python train.py --n_layer=8 --d_model=384 --n_experts=16 --experts_per_token=2 --d_expert=288 --d_shared_expert=0 --activation="swiglu" --moe_layers=[0, 2, 4, 6] --router_score="softmax" --normalize_top_k=false --routed_scale=1.0 --balance_loss=0.00185 --balance_bias=true --router_z_loss=0.0001 --n_groups=8 --groups_per_token=4 --init_std_router=0.0254 --lr_router=0.000309 --vocab_size=32768 --norm="rmsnorm" --norm_eps=1e-06 --tie_embeddings=false --optimizer="muon_hyperball" --lr=0.00541 --beta1=0.95 --grad_clip=2.0 --batch_tokens=[32768, 65536, 98304] --seq_len=256 --train_tokens=619000000 --steps=9660 --dataset="wikipedia_en"
Below are experts of layer 4 (counted from 0) of a mixture-of-experts language model. Rows are named router (the router's row for the expert), down (a neuron's output weights, with its number) and show model dimensions 256-383. Each number is 500 + 25 x the weight over its row's rms, rounded and kept within 0 to 999. Numbers have three digits each.
After each expert's rows: "comes before" lists some tokens at least twice as common just after its tokens as in all text. This comes from a sample of Wikipedia text that the model never trained on. Tokens count by the router's weight.

# expert 10
router:515517498519503516513479503517477464492501510495499506505497502489472500525505519484465542511513556483457534540475499513494499494503492488515491530508526506491487518512473478530444481528496569491463491485470522492501509500530492501465488461460502503519471503518509558493505491506484472471524536528446508501519481567508512446527507510521465497474488487499497534488488558496498489522523
down7:499533482521529489493486473491512456447570556500512487506477522499508498490546499526471473521489505475522539512521458511479501467503516497534491487510517470482488504545474489484544533553488506497503539511513542525514449485510556499508491482463525523467493514505492497488534500549542499502495509506515513516479452506501538497521507529482499449552545494474511483517563500493480488518526
down8:526534467507534503434485506486504512501471488496505493507476476524477518484519508496499496501455518503473516513441460493523504509472474476533515483546488483504448527519525517552460471508492528513516484494497478451534465522513505483514531541485541549463494466503495507445489523473491510511515528496510497472493491478467461541492512491482534511513528499519518489444523487471491526504522
down9:487479473513473493469504481477487539512480487526480525501494531511469534508458503494499539454517510479520474491516498529521477502561482513502539515496509511457514489518500505495500505516470534481494470511457478469509516543473454505490500555532504570473536512508505533456493532486467500486449463489501480487509493481540532512509479489518465475497493509536470485485472496553490472545446
down10:520523473507489510494462506511533538522522549568513545495464500529540506515479479509547511513556497473465464494511505474528497490557514580529469482482509503509487534467524506518454510500544460511468489479521460503487497492482491462490513482517508523507495507480518470479513485461523490497527496495470473527518502486466491511520466509481492539476486472527499497478475504462495483475491
down11:479467488461496486524517496540491525529497478468488504528563459504491494517515486534552498536476513459535521522467543475538475521484489488490534490502490529506497492451506510510505470504501493509508490496511504537490465483518481460524500488512515499506497504463492496532514490514499461504464515531485533507505484470476529469550517502506536494479532476484470452474494487459516484539524
down12:510488466495476498502533522502492482490547534522458529496528517490533456445479530467542487536481473481497458487513528519504516490524495525496475484480511495468532502534559516471489536511520550491526482530504474481471486476477526537471506461542502479547490499529543506508506489500505480502498480539544421469517509503506505530484485502505477444516489475494518473490489473522519468501546
down13:502512518495454477482465505463484476561548508467489522509504519532499474495541505483514489494534490508533517464473521546498539504470488486506529491494543543501502464527488497477486521440482444434511512445499517502512544484504535509513462435527497466485494485490519535513493477491452549482479524516466530512492479538480448515547451503465532507490469515433483472540496476555492505484512
down14:481506562554458515508501502534533478492532487482512512478528495509495515518530549482515498475522495526521481499539551476496521521477476495463529507507475486481470494519540466486488484509518517482457490481480504519524501489530520523543474452526484524530465464512491526535463530513501481480502461498510474513486523524475484505500506465458496540498433487509489493491458500526488562510537
down15:461456501493526523485491494516451451500472533530500506515518490526522474487486471519504515503487516479523467514526476498475463488514546519530475462520501465514509519527563483491471514544491517533481505484435490529489462463565505454488546502480481409486486489497536483524525443536459441516508550485554507528515552507503514528500451458496464473471480505525502517469523506512515493506520
down16:482501511496519495522483532478492499511476490518505475501484518509480516464499492472518450500502461479503484527520461523516477491462495481495507492519454470504495544479490493489455490501486482507473481499520490522440493468505502509503501538511479529507482461493510532508484484529564491483503428472500500472479543525498514511548480512508475484489483518479541534506474511500548550497464
down17:471500507492508492522517497484509515490517505476491498525525503484454522492503490513485502467486492475500506457454496487517474522485512481513537510508557476511518474463466514471510502484504535488451496523454458500542526490485444526446474515515538482505504493456471547532567464456496514520510482510519502508470506517490513496505517479482444530466487504537516517497541479493512518445514
down18:516447509513482492469517488516506455513515525485520511448535500485474496504512476485523510530528510515524543493490490464460503524474457515535481547523504478500475486489490514470516533494490476496502501528498509500516504498488490515534478477457477462508535483506456482479523514478479505467475486512502526489514465492519525488504531505511477537500501514427515491469489462446529476508473
comes before: "\n", " The", " In", " He", " It", "th"

# expert 1
router:513510504535526485485506512472512500516472493426513548498497516482493548559501460528481484522498537539496515540449479510523506478515484458506510530517527528507510475520470481549514502497520517466478475482498510521522503517504505529488447499477542500490489498465470521507471473493514473540490485489515568514491447521521523478487492501492460511503551496510517533510513500437452488482522
down0:479530568528545507437546506481440476472509501491498525515504524521496458504484538492463509524496472480488477513465461505505521486482503462495496463463495527510475544469475538504495465516484520470490499415498491507468506522521503497493509507490477539509484491536518496531464490486506492467465528494540475452520505460514513521497488457527515503486500531495507527467515465533515498482465
down1:513534499530517459498475539521523492523461463521496476522480492528524500517507489442491494461472531498497463455535456507551508480489476495507524483490487471497498427533491525482508499477503513519498472482500513476494490512522490498505495490467560506535526478528520487512490521508514472532501479473481502494536457487481502511534503504500484509514489523468485476507505521492501469493509
down2:516493498472489477511497518480475498504453494529491492429510450524481522482519495497507482512457485441511480510488488487489483516504484485483494508533501484525531485489493502526537529473495510429482532519500519517517476507499486484491496516542536526489490510499441487485478485499485540530504538498501505496548477495466535573558524519496536498494516461523527516503492498536529506501465
down3:537464517551479493463517493480510511539533533459502494504466506505503560483496489509546520446510536516463515500486501487498510492511465520488487520525483499494506491531515485512553498496512480519479524509470505541525489535529477523513488502521526501510499488516490489470474519480480508508497537497542522464480506505531550480486573501486523482486492548520521500459515500496534478501465
down4:529503489473479506520528499488523514518550498512519520489458515463534513522554500489497456509488484518515548506514502498479549487475537482561502486518515507453524570522509483498504509535511490535524554516480513486471498498519526495509495482504490508546478503521492515452472471517479470500500510496493535498471483512515490475474451524499490500459489485492504515496514497483522469511482
down5:492488485495517510466509515458507469470514483535490498477515493516509522502514518488482522515526504453537465483481481470452516505556499509539494483497530535514501527491528462478504474487465518454516521488462515489540488467483465513481508416517488492509505502518449550470504498490481466480522457503502465521483511508553549532499477533537495507527460476524480480470460518501501502524484
down6:470453488529475534467481527490497494555470456491522487505537465464505566498484528479567493502483472537502484465482492536493488496460491476503493468488501533495479491491522495550490523520480526496492486528523482463511467489472492511470499514522524493502521538523474467515559522517514497532468548512489518507517479473532513489497535444493491521505475509520496520488508523522505466501554
down7:535509494479520511511500495521520515483521495463560520481484499474464556464475499492542482497493488510494487475503537493491517487558504516499499514560459519540478452521510489510522509490500534509532518515497509510486479526462495504494505505519525501470506495493547456510516509526503464481491477536506524468491501522510547431452512476486499550530500551475497485497491544492522516495497
down8:534541490546455485550507528469482518521491539488472537446485479506509493500470467504474482498496498474493487485503508442506484531516518476524487519474514493500506488511526467509494550469481473461507469492517516471508544492529516497523482468506519512465484480528476490466477508491467534482476509520482549431506482482464458500512544534510486517533461487507485491514436490453493496497518
down9:529499498540517490509539502505473456500531522484555538565531513512483483499544503510481478491495498478481483499497504510525547486487462460507528504517518479475499470497460515502445467491524504505513537463500526471516497545498541504515493512500517551474498492545519515515526481500516512486516492466499496435491539485488529476476511490496535500553484499469489518503520477464521507493484
down10:489479415518507487448499515489491486468556521487477498479526524524467492487510499463466490459460511503476519535518505502468509492516505438485512517452514533466487550514459507481506517495504494492521518492522492528454535518508506548538517521473506496498478492476506480493494563485461474540499480524493509511458529493521489456525486525518487511491535487548494523459536560542469465509521
down11:543498500570487498482507517447514485528517518492518518509448487489498501483492527500535518523492466489471557490487528460470504524472483492508524489519510470540486482496478482508498496502452507472487502514457489520490493499507484504500492484508496511488546522493486497497514517529480460579501456489511491459486491466467559497507502516488576464495513458515487520493492496535510549484486
comes before: "-", ":", "|", " ", "=", " \""

# expert 5
router:493566486506475528487530499479495479488472533451511520485492511495512489553471500511495535527501542493460487511499471515503491492513465455491459518512540487525481471512488474510510522517516544469480506481483540516496464505504498509483492489499528504535467491547497513482486502531508490483523512503482526480545450515520494472527499484498524500443513475507536500511526508489477486499522
down7:487492450465476492470469487484499520520511477494498468503492499485550469484504467504514488534500478461484522466500488550481531502489515506463479526477475492507454516496545507474500525472527509497456522537507503531496543488522526496534497519499494546521499499480519507527544463489519499529524534537501471510499493499500474524512459502480475452487506546529497539528499501505476478525456
down8:505529463520470492469509561532493470524527512528526531457508443498466481529474442487535455519516515493474510492541500485517469496504523503543469494491509542452456501545519494539446533483542520487486502483551472502501436521490552520488471527514515472487475535531500470497536465531487470504508510477476509478500501495506470525534513509492516482526472494534491492506526481516500534508507
down9:495524500510503480499514497485494488477519516489516489498538505489516525498519490522508488541529524493494489517527517491491492529484465522511486533493473491484513507512471518478494555510524465503478548489464498508544539529467528504535488482483501506512519525462530537536514441538485508487505510496491504562526514497544540501488534495491557500554562494493525526513491538535533528513485
down10:487558527484533533493521499490496486523506459527561510493515512519474498544514535504505468474450521484489531493520476491510476486509524472531519481524449494498512518486513499490489503477519458495542503530482475497505455501484487511484493480488491437518474524431515487506462512477476544483472492551535464551429485486491482523484508494497463496458494456487480503448487504516460500498512
down11:478490506535446520504486500436527477467489518494509488490560480475561525480494486448492503531482533488550493494481489514460491509502464547541490494482548505527533527504446505507526456484472514501495559489550520527473512481484499542501499492492522528530494526514480488479500516550478473499493508503478537506517553461447491490512503497486502487494464510454491489507517496512505510495493
down12:500482510480535505532488556516504460484505489501487510516526536490493545510506492519493501497528482482493495485479530490458516468470510491519529493482503462476480460489479510506532499479471458525485482483526504483437466530498438491522512503506486504502522514503490525495502519521481514545541491470572469525519479511519467516471519476502528467531494517441489467513475527452552489470525
down13:517510480482513489550435544513475502511521496490469494510466498443544484484499444502486446513534496497515510494523514544431480498515471527505524541488523504529511509496471498493491563508476491492507527518514489500533504535481487522460490509484495493523501479531511467482451503478491532495480520490516495506509545553487491517553538486462484483507466516484528495505521473485533501525544
down14:445477507508527508533568484500521490478524523506506503500432537554475487485549488532519472491468498524497530502514488526487507473512502506478483500440484492491476483484509491490527435538491502521526526520520479510540469507520500487500505519478477428486525499509433538500503504495470492441478514465531534477499508519522500507502495463531499515511517510498482489540515516456447538451517
down15:540497481480521508492509524502457483525479480471468452500504475503491470458522474477492540534500541503474488453500465545496541518504466476511507476436467535475509509490530538488443479531517527510533478481500492557478489518467473509470492464514488522501436533471502465485500534498486523471523509506483512505458517511495505506494472557481494533480483522483547515532459472518492512507486
down16:563494502534486474495504490493464518510513497476444483497520516486491500488491501472467499475485474468481495493562501532508487497496513564537498465520495527523483513530472520519459490511491516510542509460520481481504489513520546511512550522501533459519470502506539522504520482550528494549513527490499524469478501509488457504479483481525551492507500498485501531526548490503486488525526
down17:496535503547504447543488424468541476475516511541533478445507567516508487507518482482529534498467511491504507518514469514506476486510504540496513513495483476502497520485568497482516492515504492495498509559519534465509504507518501508485497536479479498489501493520497493481521492524494494538509527495502542469507513473465514459534480482524510491464516520526541517496520509484497468514470
down18:534570516509563529496503459502535527462535491495485466464529551480476488472484486488520508529486490498525506553507503518496510508509468458516481482450478545533518490484530449487517532517476531507513512491513490566469446506493499503562472536518511468519502517494483481525527478492502532489525502500495511516512505478527508459531505533507481497497496519477449502486471481476550490479480
comes before: " of", ",", ".", " in", " and", " was"

# expert 6
router:508531494484508511549514470506491511522509501480525483491478437474493503533468533548508506495500534466487478559502452543516519496522466520475499461529513518488467504511520435545513475519513556483507518492498503498500520488503498493453482512516515519508454481513508506491504519493484484516503503513475550504540490517494508510498493503499471468455508492507510496511493479483505503487519
down7:513505544514500490495532504533490497492519499507527477496585508468478493526500522499476474503516538517512480532496533487496506497547488466506536485505507473486493502506482512530507480521475458535469477482508542543488514509499548480528498494465539522473531496509516482547504449528524480528496500505493485462486502513469452488504493461522527455498461502480485546552503503513477488465486
down8:480500507499554491455485480442474495532503509500464519492501528511474454491501506472517479477465508472479486496512450460496469511530521528508495491506486488498448491516458529523520495490533481528516513429498514455522491455494529511469506493493509519508513503521508516435480483507513447516464476477560514477501501439520499517560488498486513519496491497493490479492475467498513525494456
down9:514525500535525513493576459480517544429495572520523468471530509501470489469518499543542547534488489482513524485485490497476464487527432531504464504502540474463543506489468501495542500504493484509473474491524498491432450522486513484483516466495538447501501517487518477478497540476504509520489468537489468480564540476493455523453478492480499509494515512490512527466489513459510494518485
down10:478499491465523491512466493513537498516496502487428510481519500509492509510517469536510479479508503542496467472478468502488519476518506506480492509502516478533475517489515502538486493508531509444490496464497501519460536463515471474491486480545522518476541495520542488540493483433505513504480489502516488436537497482510477460443489508509474519506514519490477491524474472512472526494463
down11:524474470491492530519476520522532505487508516450489490535508457526516498515482530457503497516524564485508483534484494527539521502451459525503484498511434513521485508499528482464469473538524492498488508477507534520520504543529569482504517460500492490473507485573542519496499399512478497466522522492555545484495477535495493480497496498486528481483513511486503479518473500520503515516525
down12:497517490501525504544481526478485516517470453472536492538494485535557528499516518513469499464517507492524467482450480493494471484486503502509537490543466525460497466477496500543493469481489518519514508545462499515495523516558527524508510480494527492484522492489517513527534479500489483503503481493509507475503526491505528485460463491463489503514505485470469492484477533464487492480514
down13:499498485495535441523432483505494494473504497506514528496455484522510541488499477549509503528453464510488521510508487557499499463484460507479508525496507488517529483521494503559462468506471495463542515495512491520529509495459525518515517497517564499465556516526528496474529504479483514459499507520442532499526475470494522539490497490461523539508495524487494430541484489490550492494539
down14:495554496524469570519503512518482491504507467516485488478477516485462513443482518492515503447464447472491466512511462505472496495501479467494518514533495506462499464514486512516488505501476507504507514460502523481521530459488520540525502511507492499439491518496485498477502518526440459498537463474508497532486499517471521503484503467524493531515556476498551520514554485476485521441529
down15:482531498493481466461494457532487504534464502494538508493503516460520536512462491457484521526515513479476499515485515486514480492449552511527507529563491512520513459519487487504522475543490521526491504499510458545448509486507461502505485503542501490476519506509536483465454529476499501502538489541479494502504490512516533459475506530484524519481532510501516488519496548476503502501489
down16:486530495501506545528454551495492464487471547517506488491495494487512498500506522474514499525499501511447520503495458498481509495490515528524477468519453476454478520508521515500466507540502513486478524508491494509478501486480462513513485522506484501482507531496454518489477462539485485471504501488513461511482476490547471485493499537435511478523507485519548510508527495479557500479507
down17:494501497497506486485517468519506493486525461505525532479494461501492507473491515500495487508499481507500532513522488551495470498527543542504450479530578518533510524466531510482471492479499498518545475522491463487519505516515504487482514492519467489486501527468498468494526534446567536483536500553502463471511476470464505524499511523514451466478445550525467485423550517535509497480463
down18:534489482513497510483480491496488513506486499471523501473501483466498476513473490485455493479510494500490536489482527553491536519540542466475474532509476495539490540501487550520521498528477485478471465528508500491521472522478497516508491458511505502499506509502460518510459541527520484525502550449489513536544503500532488467488514516450480480500473446484495516498528474503457483477481
comes before: "|", "\n", "==", "-", "===", "The"

# expert 14
router:521494501509497490543511470507501475491505528498503500511457485469509540522475512504469521486494515513510506522511470515518563481489463515507512515551543481538485521535470455481531509527517528419510452476454559485499522540510506477464496485480503514529449535507459527497476517508491454529499541544510473500471487514529511476547475515503500510515487488515541524502492548493508469502467
down0:503503492550501473486476490465493489498446502496486471527462533486491496484512486519478544526520526486448490472530479503532511480523494528507511524479479490478457483489477475486522492463481517449482531506487509479502524477477547473493507543485515500523512533537482496496523480461533492497522516496528498539500509530481538510474487492519488467485510523451522525483476534539478527502512
down1:474507497485477446518516506504467527517501463489516501477490484462540456538536468489498491421506480513456457446503493519516551526521505519446513464512484481508512510526522486504473535513494477462479504509530500514526508508471481492515492519533430467509493548495505490522492527469514506504509493512485521526483481528479556514513489505546539484469484502506458494513506516543493499511495
down2:540510493473477460508467506442497517524500509490523496496513481482495509511489517491501509506486510485484517487513491493510490509470506513506521510515495487491514496532537479484470506492473521491508516515512486519486482471506467504501488544483526434442539494504514513497526516495483501463527469461502469547502465538504538457507486485497490516491499505454468463500451525550515519497465
down3:537493459522509500488504542516536502467494530481490520505476506545512492493511552476544479453484518536494533505503503503530530490536493504491563479480518465479519491495504489452510502511526502492526491476483487492481503495505468469460504505542497506452523541540499521502473492502555492501512450491488512505468489479511500475530493526495507494475468508515506530480533523481501503544488
down4:506481533499519481540517492499519526441511489486522533507537460501507500532505478501504522554465464472455481516536494497486515516472457477481519510510529505480527520529511510526541506504503495506521533484486491533564482531526482532474520517486480550494498501503528452480548522499488545476466488470538505475497492509498501522534509504551452516446548495561514525488483458476543465479507
down5:486509482486460477542526506509459471470484480482483483464494522483488549499467514535515491523491483454493496492525545559511513508527492534499456506488476541519491485518518528493461537483522439452532471472510471490518478459469505516539474496477508509528496497508490487499554511515480556481511519558487509513531476557514510461492445510503503505482506562469464456457478497550514506465494
down6:525521495500501468511486509496513500436509540511455499473518530469524494504505466527454522519514517487513497503529513489490479562517492502512475513512461473469542491495477463489511496539483524502524535550515493474497482505489489487520466471503515526541511509470469498494521467460518511482472496517528493446504526455530503489485492505432488485518518502496487502453542538481513512489532
down7:527499494464474497475508500522492478479504492512501476518498523492512546491494474510498551521441518463530471506480502492519521499519475486474505477512526519502495482468521502534460518477500540536469545469508526481473528472551459503532473470519497502475499518498464491518476530532491476511543492475518491493462472480454459499550492484468518492523515497486466470483483497493544491460475
down8:486484459475513529507490512487492521467471527535542512513500491456529501493496502479465475507524505445497519497495487498493481449523471495492530509502509506518521507513487507467495504503458460571484516496514497529493536492468513518496498502524496491530523510481478522493488500456504514550477492539535507539543463546517510466535513500508495490522443535501504495501482440526437524478450
down9:461512498505459492486551496503527503476511543488459466483508560512523481479476523474487481505502496487466495464486520466544559479477476508520566448511490507487462522490484511564467482509530495468499482562515482482512494502484501540522455501512466520486491499511530499495530510520505493520518492525510498464532481478488511494435540500488520447520492507514514459493493512494511522487460
down10:514504492498528476518480527517522512471474523478483471476500525499501454511501492501494516476482478483475481526520496508520529451479454483502456475481503493459506519520503493532535492514492493548529538487488486501496453488470534483496478539455523481491536469494512495443476534504499530491474516497503550480467483501471482507489494513517510545531485532547493488529474498519467476461542
down11:530506495489492517509506485488479488543503518483474468510491485462492482542503506516464521537452511491523486483467486508493508477484490515492466493512465552498536472519482483494512512494513449470436476495467484545502439484485483494486495458514522501509461522533515492514490507492519450502514466518517511466458474460512523507533505476535528490457562490505490480500496476514524501472504
comes before: " the", " a", " to", " that", " his", " be"

# expert 3
router:504542509478524506517499502473506473533504554489492511512451491497466502528499521501442499505504527477501536521549516520545523486534467488518519498492502510511507482533485466509517560528536527473485485488477515493556467484501521502509506475469508467491451484538447517492501516475455475503528480552513500509547509541491485502498530542498532469502490479499537509481529493494496457489509
down0:504544489490535448569456507494515500481482485526542463487481478500506482506505480495537522494478498514528513498488473491495508524528519466515513516511478473479518483498485471526467516473508502520518521495472462494469484513492519504464523491489519488523516496490545501535504483450484502493475489465517521486489510489488514470480519509505524480453488485531528498506514473509463505496497
down1:501491500482506533527482519466442480457461469485500508522488490489490519527489514528483509548479500461532459547519489480520486477490489464489489511498490470505547474455517492514489461488490506505486503542485542539460539497504487488520520506542490499485532464478528487469511526537474528500486520504491469505497520440476500548496455486499467508498498503469482549464470503479497471515479
down2:503479497523492468498508514461546474501530540503524485514489499492452502489493512529481472472498512524469500534468500507506518519479517492489490509544483497507532492503486478534514518480484543472488527495536501526507505495511478493504530531478508528549456462464452478436487513495524471497515449515504525508464480489487447483486498524511493508557511454517529472486516491500493554541511
down3:506475502470511503489483528503487451523487472476497457480489478511474495471503504520496462506486494516468516535532482516503529471475548473478526514486508487531527507510441521493508493475542487509536509517512472475550503511497499491509523515497489521502529523514496485497479527489411540464532449491546528493505482482554481498510517477437480519507527448532516459523450481498532531498476
down4:567523469501512496470497509499460514496558481490488498485501515485553509553539506522483479516459522498504520518491474527474473519504481491501523484533473487520518509511491532499506455530536531506517488478519492479484469503505508509477513522474501493498506524573461515532505541531538467504506541488508468473476541466504514493467509482508524472499491502529521477504528499493530445501522
down5:513519472463537473505525506488494518515489486485510477527507530489527509507562511516476448530531549509520508524498499499505471459500426482510528493476499501499519480502525502490534460503492501461516469521467476498513530499508463490449515533517491515485555504506531495553469499502530521496544520491508499462508514498497455504481449520543494533516492498508484507499496521481471468517527
down6:496512463499490464519478495475513529485519512525501525498495461510496510494454464522460463463477545492548515463488466567509529503487494500502459473492510465547532510497507465480476548490521492474528456479527490497499471495519482519483510494486548449496522484502514494534472488515505506507469505472514501517523458449482492492466488529491577448491500516509459498516543516502502523502507
down7:437487526507521500451496497545538509501551484511507498484510479557568532460455482521472514540491508527487478491509544478489477507519470482529494515498511517474473470496496509504523484496520513503514473486510454532473479522467504525488502480485520527447450563531525552484573486493470544488527530505506504551458518471498489464441542506504520504477515497508528556560502489511496499511464
down8:501496474553513474493458489474489522485467519481494534496490489465493563481487537421517523497463523503446465470536539484506508462475450482508498514527469485544503533489547513492507461503532507468497527515502499497497523492509492485501485463496469531479506483513520483543490503494505517541505500538489491488478501460511459528500534525540490514490470490506546485491479512477518456470516
down9:509505526538498520487478469492529522499537493487484536532522454494529517491468479510476503467523482484534501520476506503492464511476529509521489510495522516474508537502511473469482469552563482493547510460483484507451512517523528498528488512480462460508497511525493478529485516485480463496506496484518507518561512521494447498516507524539472519513512480510483491535484494484549526531508
down10:505515516480512507470472528503471506540513483480502512532497509477511468478524507497489521514470527487471467500529491483478498481479533485505496507474546496501485518515470474501551485483463488487516465483488505482541459499450510527538519506505517517502517453467543480506495501500520514525491471495481484489545510499493519472516462507497511467503506501487529504461497457532535507448515
down11:483535497495498492489494498507533534484481524495474528511506541538535533523474470535523546478496544466457546517490463458532487473488542488525466469471503477502490486477503525488514497499505486473472440483488514509495457505518511497513492507513486553470472477535510492464519457493483551482524494506533504479533477435500510505495461507465527490567512514476490511525511473505517470523550
comes before: " |", ";", "–", "i", "a", "h"

# expert 7
router:492489489526490512512493477487521485492473498488518509516469505494509494528485513486488538484509508504497494511491493499505490501516478457476524488489518536530478529486452482500523492524526526480461464525469505581517509491515470523467492513496525491529477495551479512485496470513500499473516521508505542527512482473498524494483508495481534510479499464520543515491502518497502475491527
down0:541475497487471478498470494456507510506501499494443496527509466500513500508516467483471478482544505530508496447552483491522442489517520496487494496485479484475510495473537517517519495497469542512477481496444493485504521519488543502467491488500512525473483475485488497549480489509515542492511531499508495469488537506534464512446511467527528480494475470530500515476522508477484518479533
down1:561549545461526518489517428511519496523508460492573550531477515512501500511540488469477520487518511492505470467489487492517535546504475485513464523523500467495432520512494540477564533503496496509503483462474512530503509510494520529547515512490537546507473462517529508513475537456526463497542518460519481486482503462471510487497492479552538499503481508493495498480507530481486490524499
down2:516445491497474461480485464529506502493494470523517507511530514527524524522527497503471528510507509466470513493492477466470496511521483512518446516533547505495496505496493470485506510511464483497489509469502485518462473483494489499509515507522493502499503503482512531507487469505460502487529493504482466502470517462445484489534467478477498512517503490462509494541517484512484499469473
down3:512488491485524507500499477520556517472519480506483531552525500509502513498500560457498534535492502483469488523487503523512500490467479495498511545482509462558471514471510467458464543522455513539481548514446514488493476464481527494475480514505532468494524487530495499464522465501520518517517507510512505491502495484478522498509451478487458496547513509490490474496483497515502518494538
down4:505502449461521486528511497508477516478475513445497455523500477507507461501477481513519530492526489568497542528455517544541460480518525477465506533521492519508489487481485476499474499519505543482518464502474463499471448462501508491486478498501525524501507512532493484505488497460490501504519486472478487548513487521524514540504525485550500505431510513478504490498510466470513503548509
down5:486469513479457515486471489507484482516493486502488506448524495467492506487488503492501515465512520563476479452499500517495494534526545531514504509498534495482507471532462536471495509534500515535507507482478527486517487507478475517447473497503511518532533518519498506515471547523479511514557497500497500494550514529551466482481503472508502507530495484494494514502552493551494469491512
down6:498510518518498499489503456488500506526460494507492497493505505486469526486514492494503525528526484503532531471498522517452498471527492462498535505527494556485490541479489479465434479510460535519464504535482463517483496508521454494521513484537500476555520482489513512467462488484462544551494530468519508528495540548505511481492504485502489484574539504522464483486531533513519453480489
down7:456473507498517534473506470468490509484497505522491509499497488501513485508526486522507461538472523486455507523475539515492534526532536470518514499552499501481421480515536498507496471507495473477483531543474513506528474456494478528496505484493496494506501434489498513494458524520527524457510487518500485471510536508494496472497488504516504517517493509507509508531475466510570491486444
down8:507509526495509505517552527468483493508489507537494482510480493495473468534502476516466470471528520487510459506497506557513546510488526515452516516521473445459525522492506524508535493449496535513513520473485509512512527489510525452510519488496514527508532520467509495533478571466539488522523503507481502483485549519505524502499496446478492546482451466514478529461503519528494521544509
down9:448507509511536509528491548505477496466502533519526479479493519494496501503498486489504498479474500512498518487483487560497502470494502478537491522503548493449541475482490507532490470524476489458487457461513517536449509497544525527463520510471490508530524493488522531521485469499540469506450531518506498479523486469506431500520520500530457500501536493486512534473510488472530484528508
down10:510545514484507467527495526499515486492471553528491545501505569534529460498466479528478485509499471509481454494531486541497468500494512529523538517517459516493518439504456508500506510500534483477534518514469518533533492487491542525527457492500453571520485512485481538497462467532505485514483458510419486525525501507547474485479482535478493515536492460487495476482502527494496520507523
down11:456506473445519488487497536519531502469482449496484501504525517485509487503494511515477492474531473499538521507520513493506506526508545565527532500478538524484470464501455537537525469508494523505477508464550517489502486526491531495450499534517534483544495491522499498468492501493470492492467494522534513448473504518450483487461515499498522471505522491496495528507501513523448534502525
comes before: " |", "–", ",", ")", ":", "),"

# expert 11
router:496553513501552502497520515463521482479503510486516526532527466496501497512476492505478522541508528468485492517505461531517568510495454471498473490488531489550467490530502487501528505494534527485481477498467532491469440512516480519474499475467532519518447497495508511471496516521504489485525530516496489502507460522501496481533483490487498509467450487498534518493493507479496491511526
down7:489482504453516489536424528522522495490476512466529568443523530482548519519543510524462510505507527539488441501479493489491500495493556472503505530498531450462504488483503471490482534512481510474462512513455493506513526494456492457443513493549525515523502467497553446490530493521523539498483469452538516506495488494534523511496509542488438514490535508498475526496473488485485531519527
down8:535540462508496495485500450515496466511501494482520468511502504493549519501534519512500469468490464488497514518463498485494472494491523537539550531477513441470537519497514503499486526473489468510554485509484500476532489543485521550449491510509491518485476503535489489490542507474462494483495542508526504541504476481435488489533495485497462548504533505523480527559530465460467541489506
down9:516503476531488464473446549494536516518515439471499550515506467467435506462499530545479465510480493495518505445505505544486471476459458479505478524479457537495546548517518521484496466497509492523533480576487526490533512523528528503484540482487508484501524494506507506469475492474461489479499527513500455490502504489486482497537499501504513519448515543510486486510475447511488497503483
down10:473510515493518488509515530512474487519474530495493473507498539512525490544445460479497545525485480467490466512502538505491494489506494481523537502523502460487474555512498511529513510492477471482524486500470519451536484521504508525523498491497550545530483522526494506509516507503560488485495492502553468462495435494505481481461484469506497516506481526518507450516467482521525519503532
down11:534482492492520541481561470508508540494476516489498532503464518485494549459489530535502511540529539511498468530491460517506500526526471482493470476482493512497490553489529490458484519548465526528491485516562517504460537491460528503488470472509518496457475454502493459496509493512461495522504500502526472533489513517475494498472536480492470485481529502509473503477498499487500478514493
down12:493524551502469467483476514520486497529529502506519489508543464463471468519469557460471468470536491487504505535483509534541517514540512522490521479498500503483519534559510508537494493528487529465462512518489473500524492465494538482535478559487529476486468492478503515480518489494510510486483452439500531524506489471512499496475515473545502470552495503530510498496512515484474518542476
down13:551502504537515504491508543505482469511488464532524425481533536464481510502461487508530512484511489522491456490498511513489515516504494505487503548522514534452508513489505504553506497501518517486492552502475519470495535519532474486504524502495500505491537482512538546496517493499515517504549506487490460504530509465493505511498516556538482498466494477529511487546542494526487479510504
down14:529553485467503475499537509491510494508528521493518492455526508511536457545524487493486476524499453518496514483469498527505430502491495506495514459482515451501496515482569513490503491486515515466480507494522441491489489516514519489483498502500468476535484537538541488522484466490478488511527489460502522519519500489519505540504474503509566504511490478536532512467472485488481521531496
down15:499533551488531461519506513514511447490506523529495501497535526486508527480507481473467554501450507503504508452539495505490501509514506501516488499554547509492525487513536501541491490524460483509511495509522504539500498500495456456530491506495506554540517493514497467511503508470494467518506514485528504481512451493524449515496477505489518455497503494476517511485490502529513488477501
down16:506556525511518542476459474531475478489488510499484505518463481488534507499474448490510483452510487501514479473535494475486509454537459506503468515445475512484499534517476510511497457529508477493510492474488496541488464488497498541482448510520433513495514498494497494494430458553485510578507464519476504504512471486481539512475491512482481488484504501490512470523494530503538515479502
down17:529540505456417502514546472511496476491506515473489527501501506512492476501501490551521544513465489531509470461478523516469497447529486536469466464519515514521483508459526538543492503492509508452501510508541549503515478503481537495500508534533513494518475500484527501526522505536514484515508545498504509473481500497432527515498488496478516480478457509537507514512545493509479481515476
down18:457501501506490533487520518510527553455472522499443475487509465478539524491518497483485503495492487502593502450493513435520514499487476498493496488510477482509503503528491514518496546503504500477521482532484488485457526502486468511494453537520508469489487491496485480438534499557485485517512494525503524502514478467493503547493497487476536460501517487485471472523477476500548506486461
comes before: " of", " in", " to", " by", ".", " and"